config.yaml
num_hidden_layers: 18
hidden_size: 128
n_experts: 64
experts_per_token: 2
d_expert: 64
d_shared_expert: 0
hidden_act: "reglu"
moe_layers: [2, 3, 4, 5, 6, 7, 8, 9, 10, 11, 12, 13, 14, 15, 16, 17]
router_score: "softmax"
normalize_top_k: true
routed_scale: 1.0
balance_loss: 0.0101
balance_bias: false
router_z_loss: 0.0001
init_std_router: 0.0155
lr_router: 0.00102
num_attention_heads: 2
num_key_value_heads: 1
head_dim: 64
vocab_size: 8192
norm: "rmsnorm"
norm_place: "pre"
norm_eps: 1e-06
positions: "rope"
rope_theta: 2490.0
rope_fraction: 1.0
qk_norm: true
attn_scale: 0.125
tie_word_embeddings: false
parallel_block: false
init: "normal"
init_std_qkv: 0.0771
init_std_o: 0.0771
init_std_up: 0.0771
init_std_down: 0.0487
optimizer: "muon_variant"
learning_rate: 0.00307
lr_mult_up: 0.935
beta1: 0.95
lr_head: 0.0127
max_grad_norm: 1.0
warmup_steps: 134
schedule: "wsd"
decay_fraction: 0.554
decay_shape: "sqrt"
final_lr_fraction: 0.0
batch_tokens: 65536
max_seq_len: 256
doc_mask: false
train_tokens: 390300000
max_steps: 5956
dataset: "wikipedia_en"
Below are experts of layer 6 (counted from 0) of a mixture-of-experts language model. Rows are named router (the router's row for the expert), gate (a neuron's input weights, with its number), up (a neuron's input weights, with its number) and show model dimensions 0-127. Each number is 500 + 50 x the weight over its row's rms, rounded and kept within 0 to 999. Numbers have three digits each.
After each expert's rows: a language model's description of what the expert responds to. This comes from a sample of Wikipedia text that the model never trained on.

# expert 39
router:569488457510437483580523406572540544487458498420468517476594522582483567475510472475485384560511583526412426487426495559469430535455556488430463545538471534523421482429530563634510525455565558599559439485457529543478524557515478475489485492426571529451621494449548481508499525496512541460476601500451537555484451534554490459501461376506445483512449476434477503547431494428526475528503
gate1:538508561531497540475463498476446570532509563441546535481471445539488512496509538541414512567513580475428457534502462509536495462525542435442544534427402445445508485413488465590538493371518472555496479558537538530443551543440432450569536475409583360493433482446519455442552503506398439522565502484586472541538433483430578406471554588524431471484447442549457492499452491478445509503462
up1:520502513448470533601550484562529442495439587474519483542549464512536579548449455527491529493469429571462534495505500443546541500530528526488499508381432473518480562471468464517499402472605465488658502482522474572494414577489429469493485464492578468516516526543471525543463448458373403409448483515534478550627505468454475459407428533493520529491452531522485443469518373468517462456431
Word-initial fragments of longer words. First piece of a word split into pieces, often after an article or at line start: res, comp, ass, Aff in Affected, reb in rebels.

# expert 25
router:430455441476491486501413574527558515530522512489514442440446486556415494517498405540394489543535497388494461495492475531365491510416538476490531412475436458462532470494532562469452431452505529503607459496503529557539438586554511525469479490457469586426523531504525444505519538491508520555508507544466525562542522602504561432494414451436456621558509572442522547510447490397566591559473
gate1:488475511536496514409512549534551485493434540523519522489561466493519535433555527568499411502535438479512465473484401492491459528471435502500543474366432391470476408480423593480367376504471488466489445542487466522519376474366457449426473449489410521502537543477488420500451440398475374532528472551549488548517567558492477507532462486505547536479563482493504480557520516545541496524490
up1:539403597466469505526558421536522492520438448587539477490470564451505518563418448548431474522515553479463570508500447485552456502470511552501482502540452456405506530566507569523451504466519475501530439538542571548427548495460536505471546448508462364485579444487442499507527483383479439544576527539517488494491400510454560450587575504548511582524447576499473500478583426629588521563546
Vowel-final name endings. Word-final pieces ending in vowels, mostly in Japanese, Spanish, Indian and taxonomic names, such as Kaw-ata, Burkin-a, Ry-ō, Neogastrop-oda.

# expert 56
router:535466475579490440477482551567508571511469511445477449465554614543453520590553433509475407540492522474389498436552437604402422493432515482471566474543478495529491503410459527639452557466534573578573484489534555536575505514471504500520497522520543515521568498550558477540576482449488573576598515472505560485482436556556440524530495457465466483493487444424453539565448467471442587542532
gate2:529508450422487506527486580506511577562434518441510525532547389531425570612527525506477582464551414483467536456525526525493467459464560448497480543589461540549415498548419441507416503521633543481566602543421517517536375450400551490520438557505472526476486436514466509481541399494510455546558587522514507556428480502553424525517544485507459513472483527507558490442536450535541500449425
up2:400419423562512507505543389447427515430548568465513476567447545499497539551497534499476521613455473529520490539488476456527515559578580484465528606572495467543495465483516500426477505552533547510442545585503475516556529506508488508501481538365527545488528498490446470518482514516415423542496466475449513458515433573408444482556477423566492385486566458422522575415405551392536493507522
Word-initial and inner fragments. Short word-start pieces and following inner pieces of common words, such as p, t, gl-ac-iers, cor-relation, car-bon-ate.

# expert 60
router:542464495503489472519464425530514516486480479532489440530493497576473557533527510464482518455606582486483503461530339538443436463418569543450505437502415529419455447526572551513465515462516564572515493467532525525500527535507476463425518509509553595448556502479572478502472445508512574501618619575511545523482492562503578498487477415396476545568530486477630534484400551442508571583478
gate1:479570483469494536445497544545537536497475615423547467558598420540402451492451465470475469553473419476466443569520475575508556536435511534528473429530460469454444488506456485508462514557492534496588461453487494487368510491495496447539546501455612533512590569513520468449493464513491522501485532521426440499444448463413505506436454444401458452528470481461553563446505619485601589616528
up1:521466536586522443487458534417450415517487459554407471461499469458545606455515525446474452453501444491414561426518496459514501483531503434506451547446509455473521477524434524427545557480494488408482560435537522475594481538487468567455477536554419515526500521474411576574540593512505575471472517445570539502507518575525643391527547524468475538480516475472466402540499418442515488361503
Vowel-ending inner syllables. Mid-word syllables ending in a, like oma, ola, ita, ba, va (Aromatic, Viola, Habitat, Nevada), plus apostrophes before possessive s.

# expert 29
router:520484439503464486483427492618565515549504528398464490499468477575476528568481515505490459505528512520480428454477410585443375514432562545495456542506492496520501557433542588587454485464506541588507503415537576528554482551479502523561508494426513542474590483473533353498565466445538457511568539515445538564565547556519504488502541443422488582562588498444551527517525458398496590553519
gate1:462459528442494479465526427436506511484567553457512587510538525540475529556441470464488507447486472508434516501537512556503574480527481485484460493473483450518472541512479443496528549480459472458614406551477552544380465526471534578517427446348498535505531577461558490414447478358585465482547553366496549465510536479450417487466569441528586465575504469584532494453511478417577529539537
up1:464582484483453395537589493471497487500491564492485481482545529456588537502451503577450506538505464463532487574545553536374443398488527444518490502559548417421541472448492579534487557524418456533549496578504498453518532474391542557440538503496468552434407461605467451490551581612508510507473580448417511412544471476435448473505538534567462509541480529488448455452449490462478515393544
Vowel-ending syllable pieces. Short word-internal syllables ending in i, such as si, ci, ni, vi, ti, inside names and words like Constantinople, militia, Katherine.

# expert 61
router:526479540483423432516443553546611595494555530494402503467466495546472495523464450525492486489512510400481446454562483514467439582485589566426437439494436506557503553525499487519447510451530533598543465493480487526466453544509430537423381591517520625525537504444532472492497478479436534511512514537450617516566508512551533494446489507418453543541474586475609482461444550453481586601448
gate3:449601488509394467465490396435537486528507539541425530461452517541442489496414522418508517498462501526562469562409487519502532598500486581331439507418492535512419534489555525521522411417482510523435499475566474497510430487467525507469408493479551502493524471567536445530499550527472531414479559512515513491567480587509498484406562437539432586529510548414599466493567557457545467538483
up3:524468472507518557493518443540503517452419543488555538430467452510512452492550528565515459479506433513489410487440468461521447434531453515522445613554468432546467535573576510537547522428461479532526473477552523444510593501549547436529453562441484436365495534520522456407430566443509386521460476447504441514587476434471517507428558394474537530563580468381446475454553452451565448534513
Noun suffixes. Noun-forming endings and plural s on English words, such as -ence, -nce, -ature, -ary, possessive 's, and nouns like age, fire, space.